config.yaml
n_layer: 11
d_model: 320
experts_per_token: 3
d_expert: 192
d_shared_expert: 0
router_score: "softmax"
routed_scale: 1.73
balance_loss: 0.0078
balance_bias: false
router_noise: 0.3
init_std_router: 0.02
vocab_size: 4096
tie_embeddings: false
seq_len: 512
dataset: "wikipedia_en"
Below are experts of layer 5 (counted from 0) of a mixture-of-experts language model. Rows are named router (the router's row for the expert), gate (a neuron's input weights, with its number), up (a neuron's input weights, with its number) and show model dimensions 64-127. Each number is 128 + 32 x the weight over its row's rms, rounded and kept within 0 to 255. Numbers have three digits each.
Before each expert's rows: a language model's description of what the expert responds to; "mostly gets" lists some tokens that are sent to it at least half of the time. This comes from a sample of Wikipedia text that the model never trained on.

# expert 4
It responds to: Word-final pieces, names
mostly gets: " d", "er", "ter", "ers", "if", "ib"
router:080132174154156119159122133134150133104080173132143100115180107164144119136152095173140152136107144095121176169103114221114101166145085180129150078136163092146055126129119170146188114171185113
gate0:140093074173086086109075127124152129125170175112135145104169123124188166119156103129086086161139145138161212065224128076101145167096189129118150088097143124106114158178064153098150095139156130
up0:165141133113143099124121129101134085179155109159134125166092155141143121125147165162104123162090154130140192131135170141138149129142086110026124119087128182160159142086070099128151142163151189
gate1:116169146176094114141086121145100209129129093160174189124160101116129160074105138150059150116129108145143134196157132138131163161089144080106130145175141184129130160079156120148148108167144162
up1:125151117116162106127099110138087127127131150059120061106089132169159095112170111166150089040128032129112122146150129176184100151128097098129179200132149163125070083112090096113109151173167145
gate2:156100160095095102128069090109121068118132160141090168128087090087135091123175070163135108147116118135134169140154129171179121084119096157053148094123091140164115148130146134124115089123130106
up2:067157112117181165093079085216151141118121130157160209092070130101129097147155107098141109112110175114121204137124132110146185111130124174163130169125120166118121129132112147199119134128106135
gate3:123140121159129159112122197149106151118130147134078067100114152127133185125154124087109098117103200157109105123157159150094105082151130113039123154195125135099168138118160051086122151118089137
up3:106161113100103084151115130124180131078123151186098136114121128106130125119136113135114111122178165112108131102162076053086156101097139092187131136150145118185076127151090114061142130125131122
gate4:107122135167141133115140098079128102122123112181143116128121101141115106116162122161088157168094148134132138121170171091107140125081135158127088125121102168123197182188154157147098172107106107
up4:076087192162108108136135074114114089088170134118172148095117136152141096096159191127138116131128144158200098141121160060065104141106109106105148064131144112140158151178145166199087114145111157
gate5:148087110068152099145069156060121118056072074110114121174096139128103064104118108149184088074131109181159153086116107103138137197137127098168137198151095120185096130134149129138097144157140151
up5:096127076149125138110109142123136137139095120133104122148181152157158105186124130093129162120110159119168078155142080105168111092130117133097050115066184125115073158095149126133102114078083125
gate6:130134110104170159179132142100148185139144123142085127088112168102072139118083122143166132119129108153134123055166098108183170154180135088142114120115082115161197124139136141091097157082101150
up6:105206180131123110079126121136131125126082145177194123105137078157218090135170104165141120156155139059081149106119178136047088070100155176162142128133152127119093102130147142125128114134166082
gate7:170064097060136104079094099070179127153117100138138130122182160134121082154126168178086150050128106110148125140080083110150123090078129118100122085159147129121091167146107160194144142129141095
up7:144163135097077099170128124101098096165067120129131078158180132055107140130111117146145121111117146118114150132164164184166180114196083108155137116138065162150069104161184125133141061102181137
gate8:083124130114116098107141110140182157114122173103081065108169126152134164120149124118112104118127093123090108104074142089127102209092151134141055163186182125117126151203150150156144187125154178
up8:117138156102119118112024071105083122134161094177151112108124092148131134166091104158200151138128106176116127090128099103069125113130153107154124118171080134109136120091140082097127180108082147
gate9:111175114189127184134145126053196130129092170101089138110163148103106112130046157133082117106112121152205059087097169112109152176145149152157162141144141122158083151165121145113167124117131143
up9:136173116105135163106206126181159118143061173125151152113162149144147091166104105087130137115150144162168134110091128167120156145094110151117104136036184107161143146104142135160132141143113130
gate10:126065125144109050143113142107154137158152091126129117147157127080135135115154136114166145055124150072160096175130157138188154178111076090070135191089076154152129164128160091130114066146144209
up10:130168094103147099121138072131081175065093113085148096082106178093103163133077147167131148161086110108114097178113115026100079061099156144151126088126165171100105130117123126101166112089107140
gate11:081129149121111119128076118087128179108158084125110119134132072135176129168141147079108186208144107138162097145107135110126126113151112151081188193093109120073164085119162133161141134193123127
up11:088147125087068149113124078113127153068199111103128121079106119138139150147191164137112121126160090106139135102074065158111180131141125149106134178043119092132168148124062129160141110126097125
gate12:158147159169103160106071140125165098093145191077155050106093121122120083099093089111079117159109108106133144114134098099157174106116150142161084149113127146111120135087129131116098153154160146
up12:208060129064086149188101099126146096124100130109175117116123100143091151115151130121139176117162157201116176139176149166119153140132113116168105129114170154121127198129168171084048090203206145
gate13:158135147102109108081107115092058114089160148149147114103071119126079087113160154110180111214129098126129166121167112169133158124107132125118107093117177185163099166109128156140155127153147125
up13:117094159139120165115075121115153188090121096124164154117154125126186136073122109091166142122086159151184084097166145181165142164141109042130091102152158029131129120122144121146107102078156149
gate14:084150183153146137174062127078142163087120149077112157076142161120067163087167158139139108135145069132147153119157138112142161105106099079076123135160158080119130162133154149156126102179124150
up14:156099135134142131106060177147109144132122114120120186161169129223142071157108101177158135040139166129107184157116139124147119125109115098140105170092119136123143117189156086073096102101167150
gate15:115121108140121162186110077141098139107099127170085159009093179112120101133141144143114123151069088105110128122106151128156103161157126163103153099100117094153157117134147160148091074154132146
up15:117175137143120146120175141105109119098118102117103138111181137107217130125111108136118140122169082182182070130127067084128114111191115121166110103148153146120100051151102142079169154162052119
gate16:102148144108107112062130123178147122142041111090107097103091084144188126143145174193122144159119146101094152105159208113123159148116226166147117079087092147145115181070106155130175129107161117
up16:126149155169131174173123099105095163148210132153145099097104154145067152114116045085104138105202113123190075211110067146156127150156104081134152161178197107176106099141151082094084144104125149
gate17:102151166178096114104108104094095126148127159091117132175182153077087086034111121097107176144152094179179105163097108094128080143105213157152102091111055083112091083077126068158182111192111135
up17:148136117210144140206115132069130164211097160116157101094148122155108104065100088118111156159203115129122113157046124048166167135152134124162133145165124120133157134137126046141195163095194151
gate18:127130176089136132128123135086138086149093180091148171139106169151163143144106140149160137145144188166163152107183152074071115149140111132160137130082163130152135119152135165135076071121151127
up18:175110118138099124173162145150095139060144104144171114100126132185093100155126072116128113113102091161068148130071154131168163168122126093113114103185116101151200114141145062140127174098058118
gate19:086168153116146132157070123138133133133161152139134146080158091165167093111098080167103126069108137190183094156121101099178136138168136131161158092133079094131167095145101130102104112130078101
up19:091163121105156133160130150147087132139114149162144102166137122088158148153125088140147076113171130124131125167172203111107098163097046096143152114119161158093152120122097098108154144174133103
gate20:150137149162125154103175129165160119138155134160152132117145083090068131108101101110114115165115138100113147117133131148165066163087126116128171143139148131177159147194151192158191105161116063
up20:171178156092161146148095177114158096138112106114105107072078149145120124136166145133050122138110101154148117115146162129135048132053125075166134197145095133155145165183165219114117079172111102
gate21:159143144085108161076144137163162162153055157112154152167147149101116152090085138126101133204119179153124100142114124139154065119121122155152170112154108109133090152123102120147105168134123120
up21:163104146174088093130075091128141136174178130101157125183121103077129110103144084129157144104138145106163153101129098170143093123109145145141157176066101139138139160109124187156126129093144150
gate22:128142100146134204118096098098105117151150177103169148117146071140144104148089127113096120157165127115148111138126166133113123114181131113081134124153092093106112103144079167115129186107161128
up22:115202138082092137069140078067115157110168132133133126129160153140160109206081085123066113140153133125153153149144160104125139144134147111088125093078087050127118109151138148116121125091129123
gate23:144165125153162168158128144060128090131085079198087141141154124126143116107160094100157087118166116151090140106097135118176103130140180085073108138127082095165133133150092159098145096174186117
up23:094084129087056081177148120170120116132140163090115143104113155149135183122159159151118107157138159104113111129133140158110091085146086105148049161108128140170128171103175093201096139108109100
gate24:094110123145115152117140079113185112040118140101074156117138134069156111089097123149087176139104139124078148094144124131131181151077108112091082079127116170164112116128148116154151131158106138
up24:196133094128135074130101139109159134136167099092119103130158091056130121111141082116129176191122135144127091139169175132150107082147097086155127127112164097168053106120119092091110148143131130
gate25:096085141113156146117170058138107152155134126108138101143120067128054153100129062166165134140114144136157118114175067170169106138169144108169151129179127063120119207115076186132117172104089106
up25:179121069089137142119121124108104118157093142148157154167189167144177172165123097088170138148129129076144101113107127108143140152074084165120100082134128110139096130146156138105101137157114102
gate26:079164162155112092136111076130175101122188157119115143081132119121169186148156137148063132146096123157100183054098087116076151095137088139096189147163105128112123109141114193174129097154085167
up26:100122117138193161109167105171058113169160142153106150176186106100099139115103113134133174140128140113177164090166117146039142117090140163107160104144104158121142166109106173168129084152110166
gate27:114071076150127132141120101134070162153093100157169125123137115145142129093235160089149137124104092155175205138132100125106074052117086074124120135154143110123118104148061183174112109098142133
up27:114143186101155125108098148152104133125081183120050127123158098142174157113137112155087153140134083177170105078154140091066102195137140128149078146148162125152132161103117105137144093156067115
gate28:059147111122119138121067146136104125111158112181082159156153125094147151168095141136127169115212124150126112112078110115122152128081124112162136136174094100116104128149120110120103153114133138
up28:138128212130127071161117141109185153095098115130124150189151101112137192115166136123072127105163105126158101184148148125145110093113123146109165117135059217194124123135105138105138098126207156
gate29:108163088135096169133120136142094157110105132177127181165146199140139089162138078154091146141137115186104131163022079101155095148051101101116158087129196082064111132134146171061129120090146185
up29:215112103096110222103170092080163152140125141138112097072098155133108143065148130139188178116097132117174177162169173163103150184182150116127109117144145122146149128134086149081098048156158099
gate30:090168071166110177121099183138113067126139073127130113141114126116135145148143108126176149085111081106149094068177168106081133125132093168079110135158071097135094129146126189137067129122138115
up30:140099141117175069119187064117169103175110147091146142149061148095073139092126140143155149130128098166094108117123079137097127122094096065189183180130131139164167195147130123147120125093134098
gate31:141121076082147099156150108118110153169111091144165147187111056152145149155147111142150108201200132115098091128125168114105121172125092141093131112087194120072159105150182183088161072152185122
up31:115111095047096133072127119134090152107159111138133217111155116119130069196091127148151113045156179136148100123092148080083152111172124096142141135126095085106127186070149116149136075145142150
gate32:182120108118124109119115124136143053131149102081129152136086069142150116146169100099105129147115120119111136140155136164154085114068135127167092137135120125165068067172112164097125173100208113
up32:191152056129145105098120135157114064155136095116091125159067087180104136124141136119112181172121134148146104113091068063147113084093151096161144093133150157113140119128145141101102125139169152
gate33:115115199155126166132081203145122116125127066110118171154115089122122123190107155145062138096141098122074057123104127112098134098098117113097132112119150168130158168062079201148128148131175164
up33:118123122149121167085134182097130104162126117159100133187115131089140156119171206044059133117157096095104152114094161131059170077091103172132142092076150136092158141069129157159099162156128125
gate34:141123130113154161109118146093175061126105133137201134136108179105129149097071157144143134127154109113115146086157125106136132073134168129150141144144186153108143147106085106102130181156172117
up34:035177168135184102134158093144121186105177129137144162108106116141106148113117102120156074081159161127168108129117107211127114167152121107074146080157105126102143121068120053106126143089077117
gate35:154187195192116142156174109156115175090139131093072133174120072072105102118068088064093140138112107199168141185114174148144111084107118123135156124095133156122115145162185111151158119130124110
up35:149096187205177138099177092110070193105115208075122102137120118118132103106091093098190168067118124148115118143110183154129106094148168123151146060112125090117124099149143094055104107108193110
gate36:074113128134157166130157091168175174166133186093168095134140114140190131074136125121113103153150144226100104155080147153119123166144168161082195127091175104058108090153146110122165116163112186
up36:082150139139157125131090204122144130124135147098123112133112169169133153142113081112089098141087136135089192083056162121155105101102086134121125184105169110062093124153105113104098065075131167
gate37:074073143106175151082156104078136128110127104094138123097088133172149124104119135088145156109166090178114123137136116109108077190141105114083153154151161171129138131147107151131118091134134117
up37:153066116113165136094131079127200098132133122078176091116142098108143144134120110121142135152147046195132165120210129124030130147068086135097115109133186175122151119104148146101107109176173169
gate38:132176158117189150088112136139160095111084110027142099114124114126151147050149123112148096136132138125058156133117075056057152146121101141062133207083164142152161160130162152123148152165129070
up38:179158095117134074094205097134096200170121091137139115128096109128144096202172108112139147106112171145119117141193100124146167139147178229165148109148106150165136130141179124096175163118101069
gate39:177175096163185140105112125107075114128124204123113144168074084075195143123108111161117051060112093185120137120104146145092113100120139138133184101152149073155124093148068151172130149066071158
up39:115070167140073162132117145106141154154155100144131118081178115162076141113096111109024215134078158104097189082167089125094182147117168115162102102163126167118133146106154148092170135149148107
gate40:096131127068113151119104116161171144136146105082122108096114150099104120144108091140137169113149119148144074157084144118106151166149031129115116205178089089058120144059093170118120197150133143
up40:123113141123141154134124149107119085167208097092159110121140105142115174137165156104117149094134170151131152140171115129137106134142117102076193123154123118181147159171126156123151148144037188
gate41:105105222163118130171137125114077107073156165084141113155147114125121122148109147156133171078118096104079156151112122185155156084174163133119132180134165110101165127184127141109154136125097159
up41:095125111091140062152138121095134118166088142158108140131135165083085104108183102146133101046088128073166086169188115144107124111112111113117190138147225132141182122177138142127168113093114122
gate42:162177119075114137139134126127146194156152122107185135149152180112113086165160168144107195163122121156139105108143155098145163119104122114115102083107130160162117115120172071057161148178141162
up42:080183104147118109158172179120094137170089109179096126140109157113151153173115096102125092100091138063147116098116105096185130154127122104155148155134116083124201103177080142187122135077130113
gate43:157128101076171139143096145144122145108158136124172173199182134131142127132137118133138155169134118100129127139139103127150223138130135123188126081084174119118134099095161136188098050105083088
up43:096122125134148138155147166113098168142205139113127125171148143149128153140104069056159119134081113141112146207153109160156108194086140084118092149161077081062123139137119165163140103123082172
gate44:118132117165133126100113113098173095104104134128100088163141134089130104111159121126108142077127053170108153154028151087090131124147120105136178135126105139176082165102142151072122129130108128
up44:102127176130116139088153159114177089038126107163098072164104165134104132134140142158103176101137090153122193086140100109102120094170054106097128150128095110111081131128154153141147086171187139
gate45:160133072111089092136116115091116125171120080169119146101141101161051120115107139088145118073188138188072162107086095090171134157047130107079128138125104122143119146152100119110048107128092180
up45:134131090198137246122106194108137194083143091099116112143175128127189099148139134136142081151140108125145163085124129188068160113110151140111115123173143123145120133145078116108178130118107137
gate46:071131101125121151138102141105105171043184162143144137168146166136144097130112156090095094086137134189169153142115114141137109140099112158098107122102135094123125102080133136116087078123078140
up46:123121159074110089084164116037127122097163108124115152121160116109066166112130150119160102089095082088155164141092127135126132118180079078128128157171102129101094112130172104167159114129148186
gate47:129111115134154162134102106119114157140088105173105129127187123114141087046100115119129131065147133144083104105085055172198197132166136214136143185173127131163149115173114160104121115140165122
up47:138142174132114114111131148158143094092172083097123114160096121100134150199134146143128094116118116120173168149167196102089128156082136027138176085096115091078088179152114077138171155117074117
gate48:106163151164154147096080158162191102127124109157149118093139098197079103175114108154130102130112115130087159087154070091115146128149126170102096118206146121193085136098133122141117165173135105
up48:167161081127128130152168109140059160108114142080073138154125165151175123107120075172100103086135185142110106144160189102121093109126159126147119145118145108129162136126112125162116072061132153
gate49:138144124115086184090142158141103122073097095120105119125126131149129200159136099130108112128161128163131134164146101133149064106092162140083147100079058138167172147151078143125134114139136202
up49:146152133150139126141058122128188097100133147160120115111159153102081154147104071135158165150147078089120119108142124122157157102072081109147049141063151070056145169110183180171085145122087146
gate50:097135125144128160116056151145088148123128092117105128156090117138116082142087133132134142081064111162127056129057155151161101117124144122154187144139110160106076161139127129134143131145116168
up50:142156094173101118117135126095157128169163123150151139139161141130129061069163126138175190147090131143086096114175137073096138140083137130131186107163107200073085131123120131117197103083153164
gate51:131151099145091134086200139126131198048093119128183153104197100074190118110117140145127101130084170123157133115132111165095158081160129139164105097203105152136106119177118115129100135142135086
up51:130139104115174163062145099149139119103103109091119137142151104112155187059168088159143185125078129071124145093134093119089176122111108140153090080156094161159170176113137072138139113146087163
gate52:090073124139105112112146101128103164140079119130110143144132118145146133126160190203151152115108055094116064129152158095192151078135145123140115160175145163147109142169101167100134138207128127
up52:122061122115131138139169148112141079098129040138091138147142150163133099133102174164073174121127183143110213060126128134104175150121079175108164108126115089157152090152182130158113146105124123
gate53:044155103223088085170138148135119088142138120143166103147165077152127123169126145142157114110115101088106102104166105160107113108122153165098114150080097112089158112125101163152120169079113050
up53:145140200050109144119103138179097136125111161128112173107114141105173112074116168130095120151183094149142168125103129120141097151122079101163142121164224107194157155126179112096147121166174192
gate54:103122168142173105093146132163112065082110141154095173106164128162114146145160124124101134119130134133167087100097197118175167210181081133147160138094170108136147109147049132135143137145127163
up54:093111140121103137171159070160103067080217162163157103170111097058114126096171101106183072133097125163135195116128163187103112165136195143098174159128063106119125082112090125148118119127166166
gate55:147169108096160118135089077136176155109121217127132167124111069176117145152117129188103146113150055088126159169117143137097081135075102118168085149132128189212175125143134107073103048145062201
up55:149099184108119161156131156141163140137145101087174162174118104123138117151116074150134162125123110144077182153133119132191153160122147101186137128111090142184132109161141104123155095038142155
gate56:150123121087161102140135106150137121158129124133133109121095112057131131085110141065136112168111151062110138070132137114147087096077137158117143110106150198061132086155118119130073159140171110
up56:161127158075073106105114128071133133094161105160119199126147130148119090099106150108138079164140133113125103151156144145085049067101184106132140090145106099103112132114075091110094115188150108
gate57:150104133179120095080126089122116163099174099167185185136157106104101160154165217112148142117103127104105140090108114094130109154100135149084189156131113128120138187128150175141128183136156151
up57:098157096086122098177143156136113121140133149030110084071129158175199107060127068122135107135133142147144119178158100151139140077164170099156067117065183156174140115102160084084146091102075130
gate58:140129168153116090130121132132090150102111063156125153142143137134068148027160173118089119139140091089117122118097125098139116134175102148194099053147114136121040138130154155093159136106124165
up58:171145086123133125092124096165131064160124118101056124120136148130142144195129111135154121147122141147112157084173170182115100104161177134101142120129116119141098156116167135160084099142126140
gate59:176120133126113107083105102167099120122152110138107125149104124095162080112146142095183148143141110170139143110161127176082095149061139162067155150148142100145142145110169057118156166155100149
up59:166238125132160130107101107155095091114123100127105147180152130148109125161107093094126099137143074125104122059184132108113131202067074158120101082147131076109165101140181171149116164145148182
gate60:107156128094115132096099109129114119133125143117147142111126087134126169127114057201117052072087070113103171140140142174147124179128147134184148153099115100080132118086095136151128146144144118
up60:114149178098133181112138081190120142127145123193138113183102131118178146121136093182126185056068171170141143130115109150064104138139104178138097103120165152113107111098093112099168112096105099
gate61:122077143125171149119107085118113159125083145136170101089134052213214120119182105126084165147144141087154112124056123139152174173132109095147117113115134130152084127128147041091060070142109135
up61:123098070090064172149142187177152109157086165128099158150140129075082175104088117136149135154104116161113144157174141152079161062155167151188179122087165162168141143139169145124140181100120086
gate62:122134085124174184164138155154110148140087154122155093131119165219170136084122105165161078153164066143108108183113105147198109054078139075031194091178152117168116128112175145107147127140122121
up62:100171126118113104113104157054105125083129118142192079142136151181175097190187110149112148096136164124145111146099142088060135215107186117090152141160117097103115073098113143140153172124122087
gate63:103122102062119091143115158168061125134154086068138092135129119129147160160128143202138094166121171151055158083180134140175171206115149137135112136084197162082137078112136089142101121124142141
up63:080149116143091065126110143157093101176136120126121082129092202164122128154145081100141102151153131158094188145129160147179115176185151142141194150058117125123121077131171089145125044081159192
gate64:104140104160154076156134123122140091161109131098089154069123076155111115113133103110089145156128110132175138179177171100093158171166146179119147207115134106141164194111113151082124096078133109
up64:158107104094102167154145153190134156127164102118153181181139140096143094095152157117138076139158139144108119073124101144130138127109089129142116108121136215149089114156107102142159133149158139
gate65:113140222129158124135127138160116187116171151169145099142081104139125194137105114193100169143136175191154209106152153156131140152104091112090201124147148108218137133177102106090118131133104123
up65:087111100157087092087185079140179090154117159132109064157124121099117190119123086124156101130233131158118081168125104114142112098132160101148115146145130116080145132110110146179154143152110137
gate66:131074146164135145155159101180109102102117072163149133116112117140128078118152104097096119191155131144113149108168037141091138153179101105075142107147140161083147125079082075067127154100166086
up66:094125104141137187134123177125140099140123155112151108158142140126138097147104164167142160094082123118107120172152193138123124157149146149182172148084147137138079151139174163195107091116075152
gate67:113116137159076201087127123117124119121092132057154101105145133130133106114188135139162134159144109122120100115051120128165136110087086166123136104126188083134204089163178133109106165112088178
up67:092110087080102145085139145107120112160087164129155139147158147121139110059143088105116136199184074152150163075158107117136100094106158110050157145149166147141069095070088139138150177101095123
gate68:167139104078210067112126138152159116122149171136112089143174116110158210094082096194117137136166115136145113122126131142164145149145131165091118135127149204097123186143095116177124140113129127
up68:122128151075135162144119112123119188056097140133106080133138180144173169155137146160113136082128078155125073122036082159144141156127202166106144090146125122126103172135083113214131139152131131
gate69:132084109173139149124050098170138163128082150185106116155107112074091103136076076127128112074107107118144142155086133091119147147161129179175133090149148123184132143100162168147161073128114122
up69:137124134050166124129139109093103114115102108036158182130136110154171111169149154145185135112142146113136103060150158150191160194125130161113079149138149133100122132135151112125111134103110173
gate70:073121118166132159110089145127085093118147139111118133177127104163170155121105061135167114091210086182123092185125121142086090112120151132136148154113207067122151154114121125124099142130102156
up70:085152179156162136150124105135134145161135098146152113107156154116180110155082138132156102075089115114123115125112175158135119191132168173143097110141131112140104134153093088149156121164240144
gate71:124151096067105102093165127113128129140125144148134127040100093157119116146189136115102126128132178068144180158109145144160130101158122082145134171114160098083108099112146086064114194167154131
up71:173115096138125093083150114100114146132121137123142144144153127125188132140160150116134164103131125066134151156099112080128081163112078154117024164093131127154115138107127142178158092089123162
gate72:136188063107155109110129109083123169178091187103104133117191145062148096178155151073192165131147114075115061104089135135092135176115140131142109148107161108127109107138117085072152118112119201
up72:097144175137087065140125103111092138089166106173158119142157116104072091064121113158131170114144165121178157135140082152168151073161196141137163165080107117091158118117157111119133170161112188
gate73:116115107143152147184148167094139160112143152113156163127132073141124192098139103163116114107148158126198094092116120142147173148153138122166076177125130074105085097122161137174087124084184167
up73:126073114188064168123138146115116127154120149135165184109140117101100196106109122172110164123140158116184139117092137116097148165135183125111095140147074135153106133162183169193104110101184139
gate74:127168138134167110086117054162115116117127129105171109137143047129107080120156176123090142110197186109147146116115097079071098111138203208125106105087099073133089106139102120134138159133126138
up74:110088134152133112122110174073120155119134109048170111113160122127180151113125120130173180178086083165134141104155103144136150103162109080169094205094160144142126124117135138147090050144107092
gate75:136116114146085134165082126151077149148117155121116133114162150167142047110120140117150155151157128087080122109131152113131156101136095116133112138110211199175103169154122090165209098164082088
up75:169158157157075099146112186090108101149100124113141088105131094150117143163152143137059181147116131165168128120110090066134046094168138143136153106112085098043085090146167191165082113109133179
gate76:113116182119142159085126112179126158079150111101094170114110082107130093163079121139151115127135140121108152164098059061097129102157095152146176149068087164143096154147145118088075125053151088
up76:142148145160126157146128125118099129111139117227116137113170119152149090133164130128132018133146074068128180157132163106102141104079132091181121112139161114155152092138095179126087137112117113
gate77:132108183161103175081089126140128116132081078144086084109108142188147131166052111111170126134092090062131125135131074152101099132098150124143123148148107049132106078104110105107109117122111143
up77:118158146210163091129143088207072179113124114145182099150147112126070144138096148133129117163142150136081175148068160091177163121152133143101077130108111127150210091102136138130156114151122151
gate78:158096120162131124140114124144108117107116149102138118163115124116143133175148151202136112110160138152117101190142173168096116138123135168105185156179107108134112139152025086117084124102098105
up78:156064143140126140155079138160134147132139106137115131073145108098149142115111159123107110097122114114123179046168163152145108110168132140156091098160125100138108169066130116147055091162157109
gate79:166095132166103112105183081132102055122095153158167127120073119068117134129144168130123197130141101165158089091079143137145126129146119139123138143112113193177159145149052138103201074096117134
up79:113104159118113143108112127105095127116096161175103130114090101109169192165086181132168171184157125133143103184110143138116140143138109121168166144137064115159078149115121122104137090151148161
gate80:090124202174079131143205110188071076135137132148120140123136113086162122173146115153139166105150092085206154107125141091117127129106125091114109117139175156158160140168129133164090100182109180
up80:130098065111141102148084134135116171082114105163122123146130101091112154143123119108116124143127136152060107161192124153080097092131125148100147078105117104082148135140131145061178173122187122
gate81:166122182186148106076127099157173131102115126157109099138123118155122091116121132101148141122161142107099227119145147100120160175147091134119101124131146098112113112183110102122166147153105161
up81:191139179130131106121146150114175145150103106179118148101122106134099092134114165149116104195100119140164159144110139118121127109123126200114150102146148106154162156143141184121121114111124101
gate82:148143133104171117107143084089103098116111196085159128145113111064162129133119090107087117106226084118082117187142117168157117140109056148162059130197134134166115107142189089148144143161123185
up82:125141196123114095173129089139101129131143136109145116153112117118145135135118113109123069155155089131155149139112091143134142125102063108144099138181119125189149107114132115100073162120130118
gate83:114143128146164103048154086123147133083130125126141156090114127138142079146088162129188087092125161144161169112065169056104063177167125189135183098163156089133088066100137149060119165117158100
up83:124109105154115180147140091140099110104087155160074124149160167104126115115134143112119107135159088149158073122150045181126168055137101124118090151149074079109087130072162142146193118105050101
gate84:099114156150124101146053175141131157168179159117129085109118086137138117120143149129136150167098107142161086156118105122105164148139128159197110096156130180126103160133076101177118067140146098
up84:078151163171084121160160163088076175156102169107141082095106087093202119147092187144157101147145112144125098140091150132137132158150140119159147117098119150185111160149119155073125101125100135
gate85:154130143099151102112149164103161157058106110167127165090104090146157053105093098115163170089156082092178120069124106137120125115144160157143133237169144082114107158100091104142142176157049145
up85:164142146104107195103131150172157131136152160067181097175109154139114133095133117157129123145091133146152187164130120128129102143079117117085164125074145084087126178108157079147152120099152106
gate86:132120114151135127188129112063101098155144166060130113139161086125101090147089139109072080097133152130157082194110151162113146151134139095118159116177090121099105113127120189097164134206121074
up86:150134117179113124200133143126089115122153119119118086118103094111063135106077129084108095162119077136160158193143142168125143161145095079136140148182056069079183127163153173129155164126118079
gate87:155145176130172133124084140123154167127137188127146139089117170076151111107135157115098153133136146131118094138124182102130078173119061123119115123089125110163149116127140125186181097144184115
up87:164090021098185164128153153106097118133123100078106108129117144135131137096098115066156143163084132106117145098142080123136099125096191086126129118080139183114172173160160154113085077115096111
gate88:151106144086094114149132181103105141146134194137229101145074157123122116119150116148123113140170139113133159135084205092123085088141175135126136042157121143104197120153156092152211124134077122
up88:153128059118093094101147141078156205075154094205101108084095056134119182177127096186154156101109113131138096136174088104140167097120149112067158088154162095123140108103099139122128114147116138
gate89:123145141150108153139090108100147152154155128129127091095156157059143119079146061123144077138127092098132155129126105114180073146069087077075105092118143133147099136209074098097109164185104145
up89:046109164156132141135116118142077115133124144167141154135145173067156096091110078140157100120149088123132117098076103144139137105054168095111127118137116168089126128157089050129148136170096099
gate90:134119147051133145162155150167144114107095160197164126084158144148182125134135123118162095113163184145151085072138214085113134099153120093146144170138157150177087133112166100164156103161174112
up90:162100117119150151211105114099101109111114102130192142143130079181116105132098106167165117122111155192128114108084108122140108090148145097108130164154074156139143137111116132141086141116137158
gate91:127109143116088145119112096121062157090146171153121156131104096068094061134166094167125122128145157176055132086103092109125092112141119198116165009160124073085132183155115123145136129084093102
up91:086145102116136128031111148113152155161149129137114132138160163111129134135119142057146118120168135085127131165138156112152127131159208033112095179070126190131176112129185099100091139136196067
gate92:150125125096132153180098051150108077110145138140067102127181143145084106138134112153074127104096080135109190127148105113137197097129117064117101130137115118113152166153155142130058135150136190
up92:105161119116128115098174096173166096128109160081121163102129157143057147116163116143117149123239105119131163069164166122093200113173116073138116148154143115125124053085122163135125125112116121
gate93:151141135113158113089103125090123082124104166136052129079111092098140142215077136097106161106111072108133072162056108086091114144109142165127184163139126094099148155124104117115098186086083136
up93:133154159078172173098151143137180110108152211119160088175108186173185125125118162115057135162149058136112162084129103165131123127183150149086182096161185146114110136055121106099071149100131114
gate94:149074140074117099118163118134160153119115131154088096126155136152172131172182056167122143162156195164138158118095097159088108075179093127142148094113143123183082108116156131058102204121149133
up94:112125099163150072136152126159114115108108163142097093172170120161115139152105173105124097090151172046081096132118153118163105180098148157170185146116112147140080083125119100131096126118069145
gate95:144150151132080151132073114177127118157093165104135142126122140108127174134115131126135162092125120132143116141159129100080154064111109102197151091086126170159140095178174124113122088102164114
up95:176210134115104127115101101164112117077096169151170135162078153135078066112095129154173125137149126140069153130129104103096104142141137061180134080128163179156127122093127107092116125126174187
gate96:121143122154174155156124135123117158157152115130137139157096106096116165120128052099147127173154093111080078129161085074143155124126125145129156130090168127137051098130111077121124113156168209
up96:163173181109122085111154118141154059031089104151119123110144130127150050090083151101109137121158067170117132141123128149147114148122104116137076134146154111145176178113133157145141157130082121
gate97:114143162150162109132087109101139122139148124056182115029135129160128136134135148143152155112105160086155131150154115115173180107069172178125044094088118093163135149156211122141141120126191124
up97:108127178116141116150061154123058196067148150106173152121136118171154127203149162135129190132157129100126170122125061164089126111093157128165133136089089146194064153134116131083130119149129144
gate98:100142130185139156128143142122112153124106105131143144089122166142085112149153131135123137097114105076157114147127131153169160117086107147124127143158139126165142109142067164146140107128142186
up98:125089212065138124146115169152112164126104118145167147140196139077110185103159117141142178103164155163132142110126098113135125122107137092119138120110097175080116129179167178143118123151138174
gate99:122081117157085076097145095145180121118083127145112135141112136183160137086170158142086091184139077134183067148122065122169113174135115067139110171111125149190123108128119184110123095156120154
up99:110194121146146127153211160154172129169146156118128113090149094145107120138111101163140117101090179063064157116088107099121099127081085124124086152120141136155141175056099159146176169149107096
gate100:126169099120163119134145075158053119138091116168118151062090110124119146107186140131156078154126178111162091113141194139118049161088150154067121149134130022169071188133135153160088127147110134
up100:146127126111146144115121146110105073146138140126085192145054060116113060118125167108126191173066133056167056147136133078151125148131128175081165184131099107170119126159152082182115130164059175